Experts of a small language model.
Size: 8 layers, width 192, 31M parameters.
Below are experts of layer 3 (counted from 0) of a mixture-of-experts language model. Rows are named router (the router's row for the expert), down (a neuron's output weights, with its number) and show model dimensions 96-191. Each number is 500 + 25 x the weight over its row's rms, rounded and kept within 0 to 999. Numbers have three digits each.
After each expert's rows: a language model's description of what the expert responds to. This comes from a sample of Wikipedia text that the model never trained on.

# expert 14
router:508494522533501537502460488494489484512492514479506468497465480493516504487482502466515521516457449510519477471579501523504486487447484531510493491495465500484536488461548484479472541493524514472481504500487480486455521495478554470480505500542526452499501488519490536499506497489489459512
down1:523519514513536542487513527504504492503474466501478497526489479475495483477465511476510475484492542503523483462501528502504554487486494516511514509502525451532534500418502471537477474506458496488470483480477542504499529475506486485533472488507464509509497514526485490475551498518435467508
down2:544502490503506487496514529509534459483508484473513504511541513534514509503491531479533500524484515562516467494505521509540497532546478505482507464504503555487454464521519497501506467487448527475497511470493494487512496537441501530464478506458501477503482517494542503560518548521488479523
down3:507510471527501513501481517576474482491486460500559499494522495533468473456541450508502478513495496494553494448556499522501509470536494530490483519478526508480491535488492479525460533515509488493488524504483493470505504504548499439511482486490518494512490492476502504509540475496511511486
down4:519488520474499543508520532507525516489504483525458515523485494493509553524465483540505531517506524520507470471494513435488459526512499489531507524490480521501488495486485488482472480511470493506486538498504506520509496514500514507510498471520500460507467481491510448506491472507510503525
down5:467481524529528460495519464484512503505547528523501454482495523479481503493474513490499539543475453506470519519566518483531496482466511531509506490528479472511497466510472506506529523523496541487506482536494507473498454518446488526525496480471498511495529519495481525498513492486510506568
It responds to: First piece of a split capitalized name or word, as in Sand|ane, Will|ow, T|ud|or, Jon|athon, plus Yes and No in tables.

# expert 44
router:491488511526496535493482472491478484548510508492516459517474464512462510485464512473515520489430467500549491499575497524526486494448468478509502481511501508495530482491554488506483530512508524472474469500479463474470527480473531464497534511510518468506474493529484566499493515491527463491
down0:473487489525521497526510485483485486495504494474496524490456563458469530510472483501480515502448522501508516507471512468571503509530528495507545491480451510460533496542460505523487532481517495494478526470479469485495518496518494524544491457489507469507504529503565454500512529481479506498
down1:491509493494499532488432500487500478458512525530497499453521505519485503463502508492503517524517498496495497500512486484477493467507485490559487494501486507511539518471482476481514533518514518522483485507486511497502518497493510464491454501485494505467521508507499539488491511575532512530
down2:492477504518499520500530528500508465528494484507522488483556488471510487509515524467492519531485500498464510497498501495546531505491508501564497492501488480489486499500491504541504524427521560546503474502477492521493498486529520475510501462505519515502502424473482506473473513483522467491
down3:523511501552526494497500498530539497468442536480506499499482492482466522483481515462519503498533503508530494467460476538452495464499495528507559510489477517499509519533486519499505492506515433499558516478513467503481469497496493511504477549529584493454518517485506490530492511478506475501
down4:535468516529495461518490501486469514517509468520475528485522490521505464493473511448530468485474465482534542505517490523515494527471537511460494509490516570554514531497523503480516502503471543490484518520507460506486468496472489497510515499510506552523427566519491526488488498458478527479
It responds to: Wikipedia heading markers == and === at the start of lines before titles like Career, History or a club name.

# expert 40
router:500500538518478497509488466523478503510500509484474504503469441484487491530464501459531512524459502513512501518538499519494509474476508503499498528546509501533544501460550486437468498508525549481481512518484497479482498479487542469490504553537536443499523482548496516507496522486529455501
down0:469551453483460517545530500504522466481527504498508508482492521474470470505485523503512503480482506523512504519532492517485515496486538491525482476457493520462499495515525514484514561485481508513536502539455480539496478475494518516523522492486461483484516469511519483516482510491474493526
down1:522470488460504520501497469530488492477500491488502498499508503512485512538561463503473533486527499528515497486513507457450484460523500484486533450503503490522531537488466534514462508505491524536498519486528480507492482528426498484488492534466553477490552477466511501518532497476525520477
down2:491505498528517476490516527506467439499550480497501514485503497482536486552473485535514535521450510545478483527479491480500547516473530499429484519508467523471508482538515519522527512497518526457490487482481475491496505502505481524502515526502501549457511475467511507513520503523549504545
down3:516523493491489558498458486516517489509497483516478538518528506539501559500515516512505503536485464462518530575470520528494499469526507516493493471523500484536498524474498498453482500485498551506483526523521541527519523485523477479529461478507474496499499520489498541473541526504549511493
down4:517490482484553465505492510506537502499495515513510516500538501512506514519479507464515491492528499552520525454468496477446519514499475482565466508501513459464517472511498528482458502473506468522510495502540500510479460499470457497487513466539505519457510458518492478488520513494459518549
It responds to: Pieces like ist, ident, art inside words, plus role and party words like former, Republican, Communist, past, and the preposition in.

# expert 48
router:485510503530496525494462490494494451522520518494510490499490483481476514495457514460529513518464483506543476482557516510530513448474465497513521503505496489500520481451522514427470523508502513487455484498490492479462534508477536491495492505531558485489521467530496533500504487483464503486
down10:499488474482500529497466553514504500451521524520505480506475470431501493478447557464488465497533466486518494512521520507499478514468505487496499526493506473496482499509501502466534525504489478549497504477477475519501422511503489567452535493530474495529489418533470473513427463524501495523
down11:490478484498515480532482514481530497521513511567525472499495487534502521490466475566524501495478500503522504503526485548489503511495514484438464492467483470550474488516496496471482510506509414483469539519506506542490503511532498477495540524428483501504492470529483520534475492480542503546
down12:465507462495483449458514517466519480516495507466520506484518489466467490513543503494528482498494449495497472480496526493500473530479461570448521514507511484485456489495511480497472490442498471514532498538461446487515482501521511509502549476536514530498497496483493492525491447489478478492
down13:491501554504516477479481509508504560547474538504519510477497522470524529514522488485507500511486561508495440501471509482465492471529461475464538511525526537547519466466497508530490452531539471507494482545487500460521510496494499502486479555443519516498491435511519476507500496500507469479
down14:498508457507503495469538477494535487550481508492521491462550485451513495520529500535513535512488482518501489470493483476520549425475489515472534520542495494491492489487483501511472475480514491496450482507487538479465504481503515511517485504520536495499513510494516499457496481504484535486
It responds to: Line breaks and heading markers ending section titles such as = Runnelstown, Mississippi =, ===History===, before the article text begins.

# expert 37
router:498506513499503500492459468464488489510522516512491481532463497500487492500473499435556502492472468501519500476568506475505477491436468514496529488514472506515523466472572478471469535517518515477452495522511483454467517485491551475490497517518526452512500470527498529478518495508487456509
down5:482457470486522480546502500526527476455551475472488491534450533493497470533465525482502467497440465512472460508502543478489515445518476554490511480494526530516470488470518479457532520511496493508498531528531508466466485520523481502512504472505472507481527488490464490530475502530488516481
down6:499503473483513534504456476505499495543509476488473492521542499504449492497521496486534511539475459464540498503492498479532491466502495506510525473509479531453517477521545430522497508518516519499451460526503542494533503475521480496513452475471506524519508544492524463471500517519520487464
down7:483492511508519539452552459509509478487476516449510533500529509506575512484487495502502587526472502490544496510497530514521560512504511532496518471468501462500468490545518526484456498524532491520509498500500496489527545457499492514530512532477483524497472484505490548530463530498503472495
down8:509480501499456512534535504514501508512491506500531524488506510486506527500475494517479511487450527520521524517499504515485500481523469532544449514516502515465458502496522494496526466486530489469482424534448475533492496514438548483507543457508538479469498505510510506504493476482471479512
down9:529479444494486488487477450518465453506504504460530491448491511528522510495486537489494491470496492486480506473508521470527525525540525519548501507456529481493510522477458503470489528511502461456548479537516521502488505495523511501455447496477488490508528530523511497502453511515485460498
It responds to: Short entries and symbols in table cells: result codes, abbreviations, units and dashes, such as TKO, JPL, kg, Total, Democratic.

# expert 5
router:474482511511501505495497472523506491518504550516522474494452475482509505497473520468514527511469467483545485482545517496541453473462494507515488500529481483506558508458575484474500524499498491493481535509505489482476509498498524518507496513530528476486549491509517512520499499478505440502
down0:539448517485485467495497475545510501426489512482501499505518466525534470503506500480482485497506521453527511516512501493483499503524506494488513498515446504497521493513469501518528462523514524529570447486496524465540486449485492495551444526495502503463503517545547458545498507502512503474
down1:524532498490511510519511480491442461527527511529484466499491460498470502546487469510498517530493479489496459484461551494460516466508509484548463479478510491479522505454473514486478477484474456501527528517480524498553539475527473541504493507532524492502510516538517503505466519464525491487
down2:494463491484468505503495513501461459520527511505555489458503503511506522508491442451499509569501486481503503504509482492490503480481467501495494485490480494454488471470489513455518496493515500450506539517475472497506511480541465481470511503511493466422496481514504504508489521456469495565
down3:507547514521539515518502504469484512498477523471459518571500504514474494465510460501480457514495511485509521452433499524511501512493489480455476455503513489484451495479524476546478512481558530498463473511505505496506513515517462499478484478502523491516537483482503521494528554490495515500
down4:463532503502464502516489565537502468511476499528469488520477530494510507521507479553475427497495520479457543489486546536485453500485450545541455551501470500492486498501522493515518529505471488499486478500508478497496492486488495516534498494441505516494511525515483506497478507539526499511
It responds to: Prepositions introducing agent or manner such as by, on, as, via, without, plus dashes, minus/plus signs and colons between numbers in dates and tables.

# expert 62
router:482496519512480503502467472495479505532487516467504488546499466502457504487452527450513527528442498506517496499567482507511510521454451520493468502503525487498525476488545479453462537509492503474481461492499490474505521530477506494493502496498527466484521518553499499500511482509483478481
down0:473503497488524500482490541517494489510550481478481469450479517501520569511474490537478524505488541499511505478511493446512531511475475443501552494538534508505519448476478503487512494487540512486488557512472537453486496457477511464512518529467488550469495449489468484497475501467471523545
down1:515476510477485485498512551472466499483493454503503496457499521473535501487502522512477535474467477491487499476497469499493504537517532485542531475499519511479516499471465490510535481452493499512481537497543525497507457498473487483511491515486451478507537422478505468516500504493471506504
down2:498501528502535494518529502505506493533514511519522520485464496488484541489505484509471485541490486489477494490529511538493492516514519540523461497464487477488479512481510486513459519553526491463512482505492470488495569542505502513495502495486490461455496509543486495505490513470510510453
down3:497498521482518526513523492510501493521471494532543525490513501563544495467533435499516500479455452502536503534471488512480508498483491505521504491489517483473481483490501464497545516497535516524454496501503523520468488470538486520517493526526553523498482467525471525525532513486554517542
down4:497485480483438535506539487484477521447502481535525539545491489459485530504498543542547492482476521509520520517541496497539475501513460532496501500486474468497490493512520490511502504486467441502484466497460486478499502501463493509499467506481496486486532517501481483518498536498443484544
It responds to: First digits 20 of years from 2000 on, as in In 2022 and 2014–2015 in career text and tables, plus won, attended.

# expert 63
router:466497497512506513526502484508491461511487508493484494515480472533475516500463528442540562521476493476499513513526502492502482472493471492497516511525501525503505503458533463437462530498516499503485537488493506503475500505455503494506502528502539491487522496536491605511494515508464477497
down10:465472503486459496499499486534510540497535445497521510465486494512514453475487472504516527505502484528480526515540466487498515543495528530501505517523487518503507486461492522505507536553490514507462493469495503500516500542532530467519533499483506529475489488542505508476497490486479496467
down11:521528492507453460471501461488478473492470469507501524474488536467522503494521507477498486543477467500514509492484468519514479495552497524470451503519519427491510547493447516491520485479484521533523527526456515501484498508488520532520490504511485510494500486504480505509498512494476479527
down12:487459524534480487501497493511505524534516482467535506474520508513495507470501455579471492487459489503518510478489498478516486486498496483477492544491499474481523431458500488500485479483480485496457479518516481451467496523502523503483536489544511455484481488522494550497475502530438505556
down13:490481491519537453500563501503495463487478510495505490519511491503504507496488534500520494501513494501473484513442521509494482492506499488494497522497484538498453489480446486500468504515522499530497502489499519508483489493497502518487504498493528528492500508507497519493500499514491505499
down14:522486510470501525509467482463484498493495498503546517514481456471483515496512485477487504526548506463537538517504481505520434498517460452496479460524493510500522504535527482503488540519532500521559559476517492548505522482502515507514490498455447494515530505517492510519496510471528508502
It responds to: Double line breaks after a sentence-final period or after == section heading == markers, ending paragraphs before new sections.

# expert 13
router:494513505524496507498448493508473496533490530492492487517475443518420501506501513493502553501465493512509501501546504516519531477483501514490511487530477503519542503463548521464467533521482524464468498521462480518488486530453535492539508511504534438499517492515527554508501498522501472516
down10:482525465508515520530519471485501546525474529472546487491462448483515477540478455491488477505512466488515527466532488474528487509476517495459520458498524441525479498493484518458466472497463509481478520473481489475487492535492521498478487496488495457493533503465479532500496503525477544460
down11:533464518470501484472507521514512522478504464457473506494503465484438525481501496510473495517488526515507505486563502483481480506510510497486491488513501519468489477526487476456524536538502466556502507490527467494517526475486528476452518492535481490483483496483484502530496502480526480480
down12:460501503529520531471500473535509542496467471472450456539535495501505495486503477494468483475515538499499468467535492533493490506462477518494473451479498445519514491527464520512472480492447504531524528512502485494518497465494482488505531551482477480485512489492510514500510502521499515513
down13:525474505502490512462560458469454486514487485531534480536548475494482547511543511452434483506560506548507477531496519511542502494446475481453499502485525498517494524517523516522499500511493492512466509468511511493495533537522471468499519492512492492457506509519491490449472559495494476483
down14:522535474478457534457481523520499491515459515501530532536536523468446504508517511520482503482474497486485455458476506480505547464477500496491486462514476528500530482492468560485480522527496506523470480498519518451466495505493502499527475485491516545494490491484514484571505493495503452442
It responds to: Short letter chunks inside longer words, often after prefixes like in- or re-, such as in-ad-missibility, defend-ant, later-al.

# expert 10
router:487502514521488531508466506513500490535491528492510470489485485511483500486471537448523539529415493473542469500504507505541490482439472534486501523492491486503523484472571482472476530519500515474474496507485511491496497514458498518494509530518511496489511479569496555489502506508528503500
down0:548477524463469501504542470484503486482490520462487493489459441497516460511527512511471495470520495456520457516523494486470501499513469499440490509527515499487506476495517491499519524514506496504499518484496529544527483512513477495521547457495470484549505484495480525499486483522503501495
down1:499532517498494523542502500513560507518463518468488518477496521506422493507472490472468535542521510525467524496486506499455500538517504529486514509509518565500460484458488493481525461488515525475492503501515468520470502493460472512485520486537529506499499535547532487504512482478471494499
down2:479513511507478493509523510512507477499489480482483494497513528499469515500474487525531485519519504544531460502461504500502523506492492552492523526503515473550517502523501522513539497528528504488498520527520563465536522542499509542527496502462495551476523520505483495507485500550549524466
down3:495523516512526518504495540488483517498480493474513534508530485495481503488503531466491489501499489500467469462542522515482554481469485516505547476533525461496525525508501521514479493483486534469497474534529475494476500483549480515483483543447524499499487526514481553438509525474495493510
down4:502532474502531485524482471467473540524486500474486527527452489492532497483532526512487492491511541481493535527531457494500505490471517463509488482510495536525483491528522491500518498519502504572514470507481479493500551489464496487513511515490485477521460463486501464548504487460442424491
It responds to: Definite articles and possessive or demonstrative determiners starting a noun phrase, mostly after prepositions or at sentence start: the, its, these.

# expert 32
router:504482523521491502498457458482499492543490535484499493493478496522547523475478546478522573494440492511533504515532510514522481501461504478508508496510495483497532495486520507491429521509519514509471497516498499464488517500472504497499452513499536483500510468565494500499512496502473471467
down0:515466543465508538465519495486477531488489467520462506507465510485491497531489464515527556483508491509547454514509498530467484531521519492507572509507532491511531495492502550496500505498468519441506494508469495500531506513471530502507515499502490493488521506450487478526515511497448503488
down1:484518518542497481499440494495444480505509510525497505521501506454461504494469507517489511486469481514468546456489487527480467455484517498487490442464500514476526496522512471463549481512513484497525474509507499512488469507487500529506487500494524474471494501515493497466500547521488495490
down2:486501526490502489501502491459475513560521451503495438453489463467480495485486530524528486482483514464507506495547499462490526494519507480477515524549541533457510488512502520496518531490482486530541514492469481531509480489485484544459535555506514484487453484419497516489484501513528491494
down3:517554503497485508469508491516514482501503470502496444484478523530459462483509500520551460508497491461504533496435534486499502559518476504488490518540498473506498514521478544487440494492516512533506532543496509473519506479472492493475484509498488479513511454503496479539504480537471500503
down4:529541548509495515522472525523508477448501508453510477477499406540443506503492479479504462503492503477493513472499463460524528472483499485470519481509481519535500486457524492537497506473519490493488509527526533458501505496498453477498498531490501480513440483502472459495499484527494498487
It responds to: The prepositions for, with, against and alongside after verbs or nouns, as in known for, associated with, competed for.

# expert 50
router:485508492514509540504481453507483464493506511476501483495473479490525497462460508471533510466463461469517493484560488504529489508453488513496518538485497517483550481472549501465450529496520512477491487524505481485472541515486542492486500533514532449519497481522490531480507523504481474488
down0:477502479496506543468467516482482535509546468430488474470481507534492501509507477473466514511530501510527534480518495528504526521483501519484459512483474486498477521515479490473482481503475494479505524534491524520495511490488542484465550515500489470492454482508489527538486479502509480497
down1:522550495498506486487516493495513489512507512504504488547515506476553534497484504529519491513502479498511496496488521458505497567500466533532516512479551510504529519504485519488452508472525491505512481492489526477505533473587498519509480532513516508509484479529519471486481512463481492529
down2:498516477507518480487496526550486483476495519484492498501496554466487448492497464503488504525539523532505488518501499528493538472527505455476519468519535515515474431508472547535531520522523487501514517491488467493524545500505483522463494507468517520520542478497493510490466495497483539513
down3:511544473502499505478523547467499507522506508488477507483530486488517508513492511482499483487485510512516492499512498509477478511506514503527475451468501515516512522556475496522531529496498519466482482473533466506500492522501465521491449505524505479519509461532481459543512491497507486476
down4:426506460527533512530481489555493474497497519524473498467499521510497497513484528527510490477527480488504511465483502519487547517516503507506488485504525497514471510517495521500481522479501496492523518531458539515490529490470494474499491502488495533528521443494445443535515467516449527484
It responds to: Descriptive adjectives and such before as or that, such as such as, large, new, old, popular, similar.

# expert 0
router:493511495523499513515464453490494477535511502483500470496473486498491500488464498450517529509470464484533481477560499527542496472445480500511508488514480494496536488458543477477466535512526511490477470498467476477459527506501535483491509514522538454502504480541489534499518507497495473491
down0:535493530483435529459511541487539461530526443487556535464524492461488501503495478503492528456492487498525481500454472471518532521489472494457501472483513488463507482501525507460495535476505480464486520506505492462515484506496504546520525498495499486518513466517488493541495525474485496474
down1:466516474497511485516508465481490470470498506508493512484524496507460499468516514506499509495477433533478469533508493460463514509495520512529485473509497466479494512523485486522551503469470537452487468454493511476524505516501468506512482517491436501499443485495461458496455540540479493470
down2:530522495484481551481472490510536490495502499521486512494523522548481487523476535456493518471522475476482485460534534479467472496492513520444506472470514520495501469494503530508465471474509511479454511496510465497514512520528477519480508469514474507506485491528475495488487515488491494481
down3:500507510490501481513500469530518521451498501513510449520487511525522519497527476513483456454446507437464552485499514507477554534532547500459508480497531503498526497467462524536499529500527487489501493485531526536469483487500505515511503556464519532513466488467514512502520500499487495501
down4:458488514546495544533496480519539534499446524527515499477486547497475487479478493455457530508470506495482516518445474536493513512520492517538501481505497501545491501496526488486483492526470490510472513451515529470531511477508485538530539529521513523496464452504493493505512490490528494480
It responds to: Words right after the, a or on, often nouns or adjectives like final, real, sole, incident, plus prepositions such as of, into.

# expert 57
router:486515501551483519505476481497496503558505539496500483514477441491496478501453495465511540549492484494515504510554511499518488470452467532489496465520498480478508505493517509423504534474499509490462463482471511478465507512511514463514502536494518463486519487548534521540512485540478468469
down1:510465492522529517473488510518544496529524493472520542509481496477496514528512469526484508443463475529469505483503509520529491462528492495531527485499486535501491511525531486487468504493457443502496488483495472510508455511485486480501489506491521513505477536511506546462466474510516515537
down2:497548533481520473513476500522477486456469520513492527507445479477476470532487473538458526524470505492495495510519502503503537506501499500494524479484495477458443525503530477517476467499498523478494506498491541512508436475519524531533491479491487492456489502510498562505496539495517539474
down3:513503485495446470489503496506460476484508492502498477459476469505448514510502482497489521511503485469470538533447468456456505503497477491535498503495500540488507497496493494510468541525517498507480482505491479468467531451546468488497465483509520466512540496500521488500508505514523505509
down4:517490523507507507485501496487482526500501540482466514495516501502444497529500443476492507514475494482474476534480487472452539506517513504458521468526483510496473542518490492489537480489458483502494471494485496527446524475550511492498518525531512515459460528491524443526483508497501516457
down5:534520495530451524506498495513517481488476497466471483520541490508525503496491488527497496483489513497510506489487489530488514504526524505508518503516519527504492504528463507515528496504475516491444473488480483443484531492516505521511467527499500482504536516455545462502472481503531487496
It responds to: Copular and auxiliary verbs after a subject pronoun or name, such as was, is, were, be, became, as in "he was born".

# expert 16
router:496459538528481517494454512493497468553488513523504489520486492466446509508501512464510517506445496509539489506544514520505508479462456497515519508520512500496548480490576488461458484492510522489467529481494494491494517492481542477491486497497542457495523505514497556489538466514510465510
down0:461491504520544558463492544512540523480500545470542514481483479469515494491541484515509512478486533494500521471506501526508538491477508520484502510524470516526532507497462499469468488497496492488542490493516464484494503522484531524493435539540471506504485517505458483569481506517483511447
down1:538498513457477442516537481504532506515483495463521501491502541466530449524499469505520486521453459504497516522485483462513535514470507505476510474517522538526515511535518508497504556451540580508483485478513485526494500459502521505528528474492484499480506510485505515503469484520515519498
down2:472460489473533457460502526500504463467523527519465562542490526501498522513514498488529482515491488489519526543492503524522457498538527562512508488475499470476525494497519515534500509519503507491504533502480512481521458537474527510508527542521504456468508497471539542503480513486521477496
down3:506492496541487486504505537509517462497546546486549522566488523487449461507476490494474497517502527530550521529527520498530534509506488496574517504490536520510514496464534496508456465473467509510497508452516476457520489507499502490494497473526463484521486503526478455493492508489530502553
down4:487476501472499465508479501534522499523480485500498499542513461506559467512526494494481522528479490512543488503447434509542515548480520552503512528478479499449512532543477484500466495478467489498513453522499513511477539506438519500514518517488493514507543520500485503465474502460478493502
It responds to: Single letters or short fragments inside unusual names and foreign words, and stray bytes before CJK text, as in Gre-t-chen, Naz-g-ûl.

# expert 29
router:467491509509483537508452466514462476520523548515503484512457475502512536500490484482515524472429509487492486505526501486519485468452481514503494498518495483497516505487556493449492521505500519464488492494493498492474511487467521470504503487495506472512545491527515568497506540477479458517
down1:510515470498473574498505485504508519477494500518500526473469474553488479457519511546504498524469497499481536457503500496520519472487516474504526463507475483491507501498497507506511513503506529534495487514511517467495542522487469542496467495488510539485450515504534522512490468530505484539
down2:544521505457490513484484543525476525478503520527494530522485498485501491515494448492457504521482528487516508517508509470475469500503480495492489503552487493479505453473453476487473466555537497502535479496529459529517514489504510477518493531483484525496519487486466481443556483473486470468
down3:483529457501524494506468494488512463489510529508510510475525517481496498497509469515502525459520469509477524484483492525489498481487483500495474482509493518443544417499484502482474495503507458449486514526463537502496493494506487481528509481482478466526514533508557456566540512527486457585
down4:483495481509516521514469509470489487504526535535524492437463491519478514524502508506549482489499545497467513502500459499522464511508532497487528485469507509467488502481501497473505478507538472474495486507510512473486559505448533490570546502470490489515498506494513469510501497525463516490
down5:478533504483465437490458519479516506510532522522498521540495482492466478468538525484481459466537475484518503532519500497542487511539469542474528488479529499533512456455484496491505504508541446475508522470477482493474497512518502437464503529505497527459501501521488518487486491443526507475
It responds to: Given names opening a person's name in bios, credits and sports tables, such as John, Emil, Frank, Michael; also de.

# expert 47
router:463519504491471505510467480473484474578483520496486486481474461474457492505464527488525504526465485511522497493528527495542538508480489502509492524511501487515558515481550497439506503501488513472477529502491489484474531481508525504469495528511517489507507516524527565515514512511520462510
down0:471522476513475453513478472496511533455506516538504472479478532533536485511470497525508533448488462469467509479488500507469493499504538537537499537478500501490508481485496531488493530495539485481491503508518500505520472487476489518468450517516483509479468468459485536501467499507469511497
down1:481483459475483494503495460504518453483511513498485479509439512504497500500504499541484452485509426480509469500492542490517490488505515504531494469511438545470522484499495473463465467485481477517534483522501509497473504500486512504510489510525512456508498469501508508458522478522501518547
down2:505480497503523546535484511446468504487511450482548485536505510487489496473477513493464485508453451487500500503445501542483478458468482520531479454495511492481489528475506446523538470508496534503535538482501457506507456538518517507477499477507486493504517484501523534525479475519551510510
down3:523507450542522506510434512472516483481497508495494476533511471461461479484497484443474488499528508459485495498530500474498486456435513490512517481470514494477521483480513514481518510509490498493465525510514485485470492523439469514485490523476498473516538496531513540514509495542512467507
down4:529523503538510456539488515489503478509501504516494482485507483483479487506488506485468480549514462487492481487471522501489533497536529531539475539546460504491542515507468500537486501491511464522458509485504477494542466481483470573499491510463479501472487515498512521487467482477535489507
It responds to: Prepositions of place like in, from, near, throughout after located, born or village, plus closing parentheses and quotes.

# expert 61
router:496475481543500524499476486497493477536489493506520475525463489494481536461473530459508533530490490481538508502575524489502474488473465504489515497510483496528536501489520489437470537531500495460499480503466474500467497494491510505493496535496520481498516496543497511492515510484527417505
down1:499495487505531461485478472473523516476522503549482481510507532466481506498520493464496477484470480493498454513552491518552537501468520501467519567482497551489446515463468471492497502508487548521514497491481510454487489518475510505521517524511497514532488518484516466505474488524532540453
down2:517485492506545496478520451498502525482529520508505515477470482547483503496452495489539499512526512481499509490502524469502517518491504504559486460488560499513478457481451516504503492490494482454442480539506471488491480554534520546495503480464529462501527493511496501484538454501495518495
down3:489543493526535548485496509521487482497479511501456508533479503536480488499436514467514466520499551465534544486482470505462477448499527495519533466508460521528498515554500507464471470491459490485492479487506490493495498470508455508516543505494468514498461532485492486539488527495481537515
down4:505525495497536468495524497551465496534477531508474509550476537502497487498512497511486456470523534488493489523550475501489458481500491528471535490466484531535495481538493488503528502495474496493509486477488469490530499492472470491479507540497506517532529508498528468510498469518553514519
down5:473482469526525453491483431506521537477484531540522470493547479505459523492486471478494542473523510514509537514481494536523487490507526512498496451512546487501519503531468506515469501524490500503504480474482465504516510512485485509514493445509540529496518509521536480536452519477498527508
It responds to: Two-digit number pieces in coordinates, road numbers, scores and percentages, such as 23 in FM 2347, 03 in 64.03889, 16.

# expert 28
router:498500503525497534506486479509494474516476505507485466511479486493488501474476539469521515552497492494505487499544484513525530497456476482499500518521508496491560495463510469456482536527530505492496456519498473470475518496458546459508491509518520478507505477528496568489512506523504470464
down0:483486528510516495536464558479470550460486520510524518521495485496503493504505506478515507469507465494500502519479447478516462520450534474511485486493438552548534510502529493524534489497502488539521511479488556509512495495477460499483456522514522484480504525532501513511493455483465537452
down1:506485514512533528550492488503496479474455518550487488489535468441519489515496539475486460497522480492507497522496498522494547479510522471467532517487510518514522531489466489467499495518479490499486480449494511501519482480534480511510541488459556523487528529511498494460490458522476510474
down2:501526524513507499470500490499483529523482483523537503467507499464480503485493484512480523487508560519511520475529496459492458447508495475500438491478479502488480528467504531512500464496484489495498521477529449489460457515484522457521489489478525503486457531503527540471509505529507490507
down3:511553489478530493502532528486502504498507507512529524490475447497510507534531455492499520531518484505517529477493473456509475494524506494485490507522515486484558520524502481511516552493497512500513536508554563492499490492460493502480458528516492482521517463502472507545479511487521467491
down4:532507514497512531483479463524547501470534529498492506469510494526510494449522486524510529519480552466496487482532538468507493463549495480510514451484514527511525445528501518473495506515494526474519474466493471468500555471526520517471489494459490517554489520497490504491522518503496496484
It responds to: Pipe plus line break ending table header rows, and the following |---|---| separator lines; also occasional between, when, commas.

# expert 26
router:503513515514472526471468500500518467542503508464507474503485478487478487478494523471513533487441472501515497507559501495521480487496458499516512497481475533508516459475561503448484514529516475487495522495480518478484500544481514504498511523483535487496508496519496591530503499492494468507
down10:472525476458507492494476487459500537540510563533507533499514538527523540492485532481493508481484492480497483509545476527531516440498516512453543511455481521465497476494488483499498506489478471491483448498496519471527525524475496502501511499459507521473463491543458534509507508454526519535
down11:513511518518482515514477505484468495489467473496524482530509509484464522459515506493488529477532550517476532497452517528531505505531504491450487492512500445505493486484495482522481468490494494467492530445535485506492465495485484495490485508523504514509477548454491540527487524497486459510
down12:495478509519475506480523482488533452478484505494532521510481478506510476527521480536511502500499492491530488494488538541473472533499486504504480520490498524500536508506535509495514529493475519511491462500503512491537476474475463476499495510448537487494493511515507399490526475533511545485
down13:532539523515498477517518543450498529495486558481515504529476499515507483502480490536524504529460481506495484499499549470482525518494524501473505493470480544537502490516521490507463526498574496537474478446507474507517488493520495502495480515557522468496482488477511499504523501503453490499
down14:498528497507512496525479538493490496513499503484508504520488470488485417463494523503491493482489477525554510507476491503529503509462483483479509522513534524495524479499506532543474491514495485443513551432472479489484500483475490456473513494510493474521554490504482517492495516502469513515
It responds to: Middle and end pieces of South Asian, Central Asian, Turkic and Japanese names and places, such as Kush|al, Karak|al|pakstan, Koj|ima.

# expert 34
router:467507512522513522489424495475498471536523494481505511524471471488510548495481495482504493468466467491521500508509516525511510477479477531496507477484484497529521476472545482511484517513490507544452461501497489479477484490500518506502506528523546471497510527502479508527510493498495459506
down0:490472508516547518502472468540541497477510499530481520513505540494517517496485505449436500487543474497497502512494498514526503497503496537486517514486527540519500525520492493531477458510501453506508526475505481491523459477553491510533482504507517557539458527523521502471479487510521514521
down1:500475495510517466525492490459470504488508531509506509502463500522508475483505517541518551492503486481534468533525465497515485479493525447490497455473532511526504540493541509529497509461505495465490551488477507513494497454498521468502462477515485482512535481478454555471510523492480488527
down2:490486501472485499494489445458461473522482471502485508470507491484566541491516526497523452476524502486501488520464474496493498499477550482530551521504516510510492486495504484509536505487534490531547510551492493512524489457469515513490515530531534485486522481479498429508497477531501533493
down3:458493523478531525508502463490504528480518525506491547496531458496533520480473579545475469508516467505489509539470526515499523498500488455492499524526514457479445499466496479533535482505523492546513486497543510472501510488513508505458481461487483544505530540501468503484504520461479522501
down4:531549479520516488491498475524493533503512496527501533478503475464468481497520510481454534527512526467510498476532457476511490480513511503469506495508493501501545538498565496523492524555494485459455501507562470503512529501472525506519464550497485497502522514530525459475474528519529477463
It responds to: Conjunctions joining words, phrases or clauses, mainly and, also or, &, but, while, plus, and slashes between items.

# expert 42
router:522506504496479492495481512470466493531521499492512494537493486489508517496447519441523489486484472506513483493560503495537508473427470458498498490529501503492533491494572488455498521490505532441460484490490465467477527498457503495491506532526521478490511501491498554493509484503466473489
down5:477497511510461496526470467525514501499511507475477517474517489517508506507467499513508551496489573548495511466495520542490455480546542497484470520478492474500502509481474510499516486531488515569484470436497487546477522500520487491532493484507508530542483489553521518490527519505530508513
down6:469485507520454492504487546493482464469508520520492543508454493533534482487509546534517474482463474475492506504476563415513505518466521527442515507511431558557505476483487507489512483440493524503521506489501464514473468545480471487482503485512498507521463515541490491506493507530476485552
down7:516485504502495482511469465487501506492489506506481499445542507468468534478471434543511449495495487496499511539525529478449543530461498491519497498484477497501517495493493474542492527475509486506527530488461535527460497554509527485542525493520448525514498489495463503521482516529489556492
down8:543505522487489513518492504537533524510464503512472502544520477514514499509463496476532492476506471503512503499532560450522490508483475521474522505531528494483466497484455504441495475514501534451547472511493518529519497491491505513572484471504530500488494523481508492470504528524470533524
down9:560495482512489496500523496481485454505502492508469461528510500511496501494505528482513484521517487508509510482501525447468526505508469486522519469523501526515504471498468530468470482465542538480486508493497520494502512522521444530520504541470474511524481524518512514486509452528474536531
It responds to: Single uppercase letters and all-caps pieces inside acronyms, codes and abbreviations, such as OK, US, ISO, MST, SEC, NEAT.